Weights of a small mixture-of-experts language model, trained from scratch on English Wikipedia: 77.3M parameters.
Below are experts of layer 7 (counted from 0) of a mixture-of-experts language model. Rows are named router (the router's row for the expert), up (a neuron's input weights, with its number) and show model dimensions 64-127. Each number is 500 + 25 x the weight over its row's rms, rounded and kept within 0 to 999. Numbers have three digits each.
After each expert's rows: "comes after" lists some tokens at least twice as common just before its tokens as in all text. This comes from a sample of Wikipedia text that the model never trained on. Tokens count by the router's weight.

# expert 20
router:510494485473481479494513491454509535479563508491522535497462464461503450464512492540514568478497476506491488550493488479533514476505515538516529531522504489489544471514479481498534475524481498
up0:534503499507503509522496510520515504471509492495495485526511483488528498481532486485535475497517549523538462511496496521482496474528496468503567463505474525476470504488557530529495482495487454
comes after: "of ", "for ", "\n\n", "the ", "'", "during "

# expert 12
router:539543503511489447520463485493483512460503486475476582474463449477501512501477493527524520488503485493459490555507520504525522500516498516537466482495478538508511474531501473484472499506521472
up0:497517452481491500528530521454497511469537484463511542452501497474473449457485460527434517475524489514476535466484479493502494459532483516506467526468515496485509485467531521520481486509487536
comes after: ": ", "; ", ", ", "″", "(", "\n"

# expert 70
router:493516492545509460480476509522519542477532518466481574484516465473499476521454491504518518521487501510506486502451521474552506440518483455540472526532479535458491476494512490503500490536467492
up0:471468514444483535531504520514490482521489512490489534502500494525536489512467525513506526513509425502488501492533488457521496520511537493476445479524468513529492472503511499500482501512527480
comes after: "| ", "201", "202", "200", "–", "; "

# expert 36
router:529486504541475450514530497489525504462486480460496524499499467494500530528515469507528489515464502495468443514453525484502492476514520530505484501488504506532477500529502482482495468537489491
up0:495508459490493501517522464504494478514503487502541477517521491510489438524554536478517494496500473553494533527497462488504474508505550507503510499474523478483484511489485466509524500462489479
comes after: " ", ") ", "0 ", "— ", "1 ", "\n"

# expert 29
router:500518489489531499496469494510479528508503501516525499476513489474483492478504486522505511525443479569476488540475538479570479466524479538484476495495496516503532488453453495483551488535479551
up0:504483519514507522512505481490507473485490486483468510462523515517495518516465487471487509516444475435566486486494451475495507518480516513473479487488457553496511513494528463464519510504484527
comes after: "\n\n", "to ", "also", "also ", "based ", "According "

# expert 34
router:519508529492501483527482494490474536500530518500498523494521476515536505523504503494504494503493526510452506527475564478523517442525516517518462499543493536484464496499480492556545500480505523
up0:531516512540502527513482529497493495498503531504507540517492498477507517535506556448535515498478506537497484518514563486512494575468479459507511494507485464531480486547483501508502518516499496
comes after: "| ", "- ", "3", "1", "No", "100"

# expert 116
router:546535498490505448527503525497503510509517576492477539488508475499499493490490529506507545500490513523466474509441544475510466439558523489524481518554538503486506455498485514553518507508470504
up0:482483488534501501565565514506494498476498484530428515548475507478508499426461490522481507542489492499508498481495495479533497508500490486518513493492501500537528500490495512490475491494467492
comes after: "- ", ": ", ". ", "(", "\"", "by "

# expert 105
router:528516510514497481493470512515516514490531510476499510459527449529550493497481484523542517503491525523496492555497495472518505490527519463537485493517500534478492499521521501506556484503486470
up0:453491565496509525502461500506513503537495459506482527526486495521536527541490483482472439461516492499490510496454516483432502467517537480515512517507489557480527490473502500513549527505474521
comes after: ".", ",", "| ", ":", "–", ": "

# expert 92
router:507524500515523484465488510526507533497515494500499546444479441530515485492498467532505534470498525514477448520450515474473531473510480530516479490504534498504476481519447519519503475497488500
up0:520518485472528493524518459476511496461552506477503495535513464476463544548524494480500510501486474526427503513544485501505503511479481534477504496538479536507507527494477469496519485444481577
comes after: "| ", ".", "–", "; ", ",", ":"

# expert 113
router:511530486480497471487530511474519543493521523470476547483492503542483479533508495515500473505496474528505483521477479492484493475562520522556475520532541506494481459489492497536526466481503496
up0:473488508493466526542500478543468476501503498501497538516486487525525452479485500536511506489482472547514554533532471548506469493478458495521490501472486512542513490500465470503509526479523490
comes after: "| ", " ", "0 ", "L ", "No", "0"

# expert 33
router:510501517551474503500486484461478506487520496441486561497477477500501514486500462492504501527500504528507474490468538480489529490523501528485519471515521486479506471493502502516526468518503489
up0:521474486488526525500500495465532519498509520524523525505489432534508529538507504518506511475479435500494501519488481454495510503481552542555489491465526517500517507522467450528508475465499490
comes after: "\n", " ", "0 ", ") ", "1 ", "2 "

# expert 52
router:497559457529493486498498511544493499481493502496517555466523494513516457518497493477526504520490516522482499498490546480503495488496544494526451529512547466503489477492491491514508440492492508
up0:477516490504508498501538524570488523458479509474550496475516497497497465431485519475466485469477536488497475530526470478513490503488506538549467449475470521544525503495529556502530487488495516
comes after: "\n", " ", "\" ", ") ", "\n  ", "by"

# expert 104
router:516499509526499510519496499474516524497538536505497511462513475485516472470506490491522534480479515511467502533456533498573494459498527553478550473506493490536523493520482496526501493487487469
up0:490472493496476482496474532528540535505506454481461502498549469507484507545506480478511472523549499527465493482472508490490487530485503489477522492523455497530468490470475509529542519501477449
comes after: "the ", "in ", "In ", "(", "on ", "On "

# expert 86
router:495538455512487444495469512484494529466523509461505586474507514485536470484459483525499506512496513497530504514487530478495470479518534499532473477539502488503517480527476469551491506498503470
up0:536497507504499532513516524508509512526524516538504475493520519513515481496501494539513501510547487472500520524484527488452490520481530494510498472498477498526507463524466505519473502506477521
comes after: "| ", "; ", "(", ": ", "- ", "—"

# expert 68
router:511515492552497484461502502497499512495530492485498561482463496483507495508467483532481511509530491516487506517472525480536515471555514537511502487570495515488503460471517502484501504543482484
up0:508470527481536502541505474492518479502505466524537512471485483500480485504511533514511477536498523475486491514510530514491523481476505529491529514502530504547490515531496498535483533525520553
comes after: "(", "201", "200", "199", "202", "–"

# expert 111
router:496512472498503433499515530500534512511550490508490566502474488506527498489517474515505495502495504491476473542479522497504515464496511509518522488475531519466498480482461514482527488494473486
up0:500516495522477485470503489442488490489497523518521506479514486445448512557484546537544493542568511508515548526481486518491443472516517470507476460488502473513521495469469470526482477475509518
comes after: "| ", "|", "–", ".", "; ", "201"

# expert 46
router:498534516544500491509484518514518562472488512500500545464469484521485487463516480507527523502496510521505485525477499505524551459536490503479495506527521490509497455532485488560520468432508516
up0:426558469534489500537477497502517495522472503497539516520473510513496461507492485487496488465521531487477519505524513491517461487564527502493509509520507559496533487456516478513481486504507513
comes after: "the ", "of ", "- ", ": ", "and ", "by "

# expert 115
router:542508460532488461505513498467494543467494527446498511455443491486512494530483466522516492506471527519471477523428528484491513468531509502527473518519567482507479502453498484548500478501493526
up0:473449500537493485532526548498529448505522509503500538478529464491459506490502474520498480534541482503489526519494482489502459463521464471514473494495535488479517458526482513538516492501476521
comes after: "| ", " ", "\n\n", "Votes ", "Candidate ", "Year "

# expert 123
router:487518500501458483487514499528492532495550521525496527495471486500503457480488514533514520472471526515457528515475525498551506442509525520506487508507482447455451496494476548526515470511460522
up0:501497541493503463518482458551522523489509504544462505470463460509512463490503458526504528526515497520527505492443479502484509462493498485487486519496524478460524474489453494532528475503502512
comes after: "the ", "s ", "==", "World ", "== ", "National "

# expert 94
router:511509487491488498499518504540534560484492502463514515483490481462493472507484505518545529522494488534495475526467526512535503478539515511503486481519504502500499466493471502505537460538499467
up0:503517512491469481507462546489508507511546474464491499511460500501493480521528471494521494510493497524517486494495514473469541508488513513520463489529538493487531516538466508463495479505500520
comes after: "to ", "and ", "was ", "he ", "also ", "which "

# expert 100
router:509484492504492483506499456508493522489495494463503529462482489522479511490492484483505515511500531532496504546470575443496510504525525515518484517517493507498491484501514525516511477477514489
up0:479498468512545489500485459502514497499501524473492484517484477464531514488468496544533484473521478490512467545521563488488543476489492482484505456506440464520542492512482515511547503502455504
comes after: ". ", "of ", ", ", "'", "that ", "\n\n"

# expert 44
router:537495493504491453502521487519516545487513491499483473459485457480508483542515493483536552500455522520500490529450526511505517464543506532542455485486516537482511471497465478526521455489499461
up0:501478498533513477526466548502492510507503480502464509520501473493518506519513505476484457538511483514480532491511497517564520472520528508545480512512489475525474488533497568520486545515520492
comes after: "the ", "-", "a ", "and ", "s ", "The "

# expert 8
router:495519511515501501500460474475473542439484512496488522473493504534467484495511482490528546499507475495480493500505512482548504511515531513501502527491463511468481440509501444491518468511492476
up0:521493494487459490485525506502508430494516496494455516492539527505506479501468545519526488492488496533532479514509506496480514524485511497506422494442516489500515448558509539510522493581506516
comes after: ", ", "the ", "In ", ". ", "that ", "However"

# expert 117
router:504572507522491462475477514515514542494500500496507554480503488519531509483479484502529519508493536526484469509458504497516536495486499496526504563515549452498505460517469470486508484489488482
up0:516502491470500516485546532465529517483468496504507550500554514509485530515488517500517493507522479487507486497516501490514498515488514459523518544524510482512500458531461499538481467512523516
comes after: "\n", "| ", "\n  ", "; ", "2", "1"

# expert 25
router:544541468523521495494530474470475511480509514482538529490509456498499505483513498503506533527464496495506476508464551501564527429498504517517504483539526535467498482496472487550494464506498480
up0:531545493525472494526518490487490514494522456475568537492482492505523482523439457506474519508526485466457492498480473446538495487523487519510477512476491514497497464516520499529512500495525502
comes after: "in ", ". ", "In ", "\n\n", "used ", "during "

# expert 88
router:480527519512521500511461506507550472501552547468497551446490449501513462494501467501491516520481486562472465525472498488517468475560531510537479517506491474508505494489453489541530442499492527
up0:541520504502475495498482485513458484493531549517488486456512533475505519491530538517558517478535496484478545536514513468506453508536533502493471495481465478496515500512508516504500476515485519
comes after: "the ", ".", "==", "=", "National ", "The "

# expert 99
router:503500518517510500512513500497493539490521542511505568462479474517554487471486476495510522507493503519452484513484558490558496457523562503486507481521486491473477499514489478519531502477501481
up0:488504510507487504526527494493477521479545520462528520516506448552556505482518525453508519523490500502446488517517494499486469464470547496500500516512461515515480463483483527529490478466498507
comes after: "(", ", ", "in ", "| ", "In ", "–"

# expert 106
router:505521517517503478529486515505542541469552527504491505462466435458473476489489486525494527481490512534469509550485492472537489476568512537520486511508525508487489491510483462536523463497510461
up0:497486495537516500483509495480507499533460496523502521517472487521509475523493484516520564530521500438494479540511530499473479483494489545533526506518512487480466485461475496509499501476520483
comes after: "the ", "a ", "The ", "s ", "National ", "his "

# expert 95
router:498497497504493534482551509544538516452543497466542485464472478474521492488471498520551526465478492508509453554475527477529465471539523522523520494495516482490506497524469517537562441523477507
up0:509499418538478491521509486460470487490533517491497541550504496520514442480486511540514507471478485514506500537504518483478507489505513495493470492473501463501469523483486505510478544511485509
comes after: "of ", "a ", "and ", "-", "with ", "is "

# expert 38
router:482514482508484498523504502487495522486505571497504508460533483507534446461472495499501524521497520526506495544459512507521489473514494461533496509532502486478458453494515491532541495522507469
up0:520504464485497465493525515501510529497490495528527513496500539527505481492521518474517499500506515468498504512504484510528534485553488567509470556504513470477469520473491490552527523487484493
comes after: "| ", "-", "(", "; ", ",", "Route "

# expert 108
router:469493501529476497519527507513495540495552523495522489490501480480499474506487492568499490517451504510485526539461512481561488477516482489501497520504485479496514484512480515518504464494462487
up0:468524468505481536507496509464503507461541549453513501496519537490439487523499560490519499498446518565497536514504471485526487490499572507493493476476418520505485483474515483525587497484511468
comes after: "a ", "of ", "with ", "'", "for ", "two"

# expert 90
router:496489521525490467521495530501494504495552532489509492476484468497512500511509489493509525500476497531476476540458502485505488496528522548527470531500513510493521460475491530505504426544445479
up0:496545517521492478477451532511495455515479509442478482497509502493489504512509489449495500498520492510520494460475487512537518521529486538489485518478505522509499493446472534452482473518524480
comes after: "of ", "the ", "from ", "to ", "by ", "'"

# expert 48
router:479535500514535478494508507511514528486529510493535504424480461533524471525493508504500516494466523515487502543486511515542513505527505529509512562512490485488537490523471455557516489500484507
up0:455527487516533503464496502533433483477490510523495485495530488490568528461498480523512470554522511468465464519479491529518520495505497513465475475510529496509504490515523499548535469497510478
comes after: "the ", "a ", "The ", "and ", "\"", "s "

# expert 84
router:477536493558496507561524512505491513460469507478488560452496479500486453519494448512508532499480494510516444519500537486507459464521525516492476470523516508494505478536489473546513482465506486
up0:513467485515494512466513513488499497456506511553502517497511512540505494497488470488480494493513505503530555517499532435510488483542499512492491477463505477510486492456492512547480469453494500
comes after: "- ", "the ", ": ", "of ", "de ", "in "

# expert 56
router:494500484514490509517502504533527507480533491493527515458458447471489519506506511481514569524477520507468489543460520500557514477558508538526474499476507504470491486536476478525511450498484490
up0:497524495455531465528503501489516472526500508530507487456518492487479521523500462518531515529505532486437467515491517503538505542509541486493508518517473490491518493491505480482453476538512472
comes after: "a ", "the ", "-", "The ", "an ", "Best "

# expert 114
router:518514510526470499505478489486519534460550493495469565477499467496468481489516440534515533488478499505478523549478502493476512477491514536555489498517526506504527457495511506475493469509473492
up0:482507527540490527530503513474479454459489504483483487462477514550479520472493509520493506499532529522433450460508467499460546523486486525498496490544539470502501454492509514478486499445489531
comes after: "201", "200", "202", "199", "of ", "197"

# expert 78
router:473501488499497503487532518503536508462524530483513497486452460482540475506491482538524505505471512507496488547488523481550479490524503519503505525517481472521477512521501502549524476480507528
up0:524506516481514471456496488514479529476479462506505482480491465517477479518479478502502501471535495476476524505499507489535506441506463504489503500469487517556517518518500528510565485530474484
comes after: "a ", "was ", "as ", "is ", "with ", "had "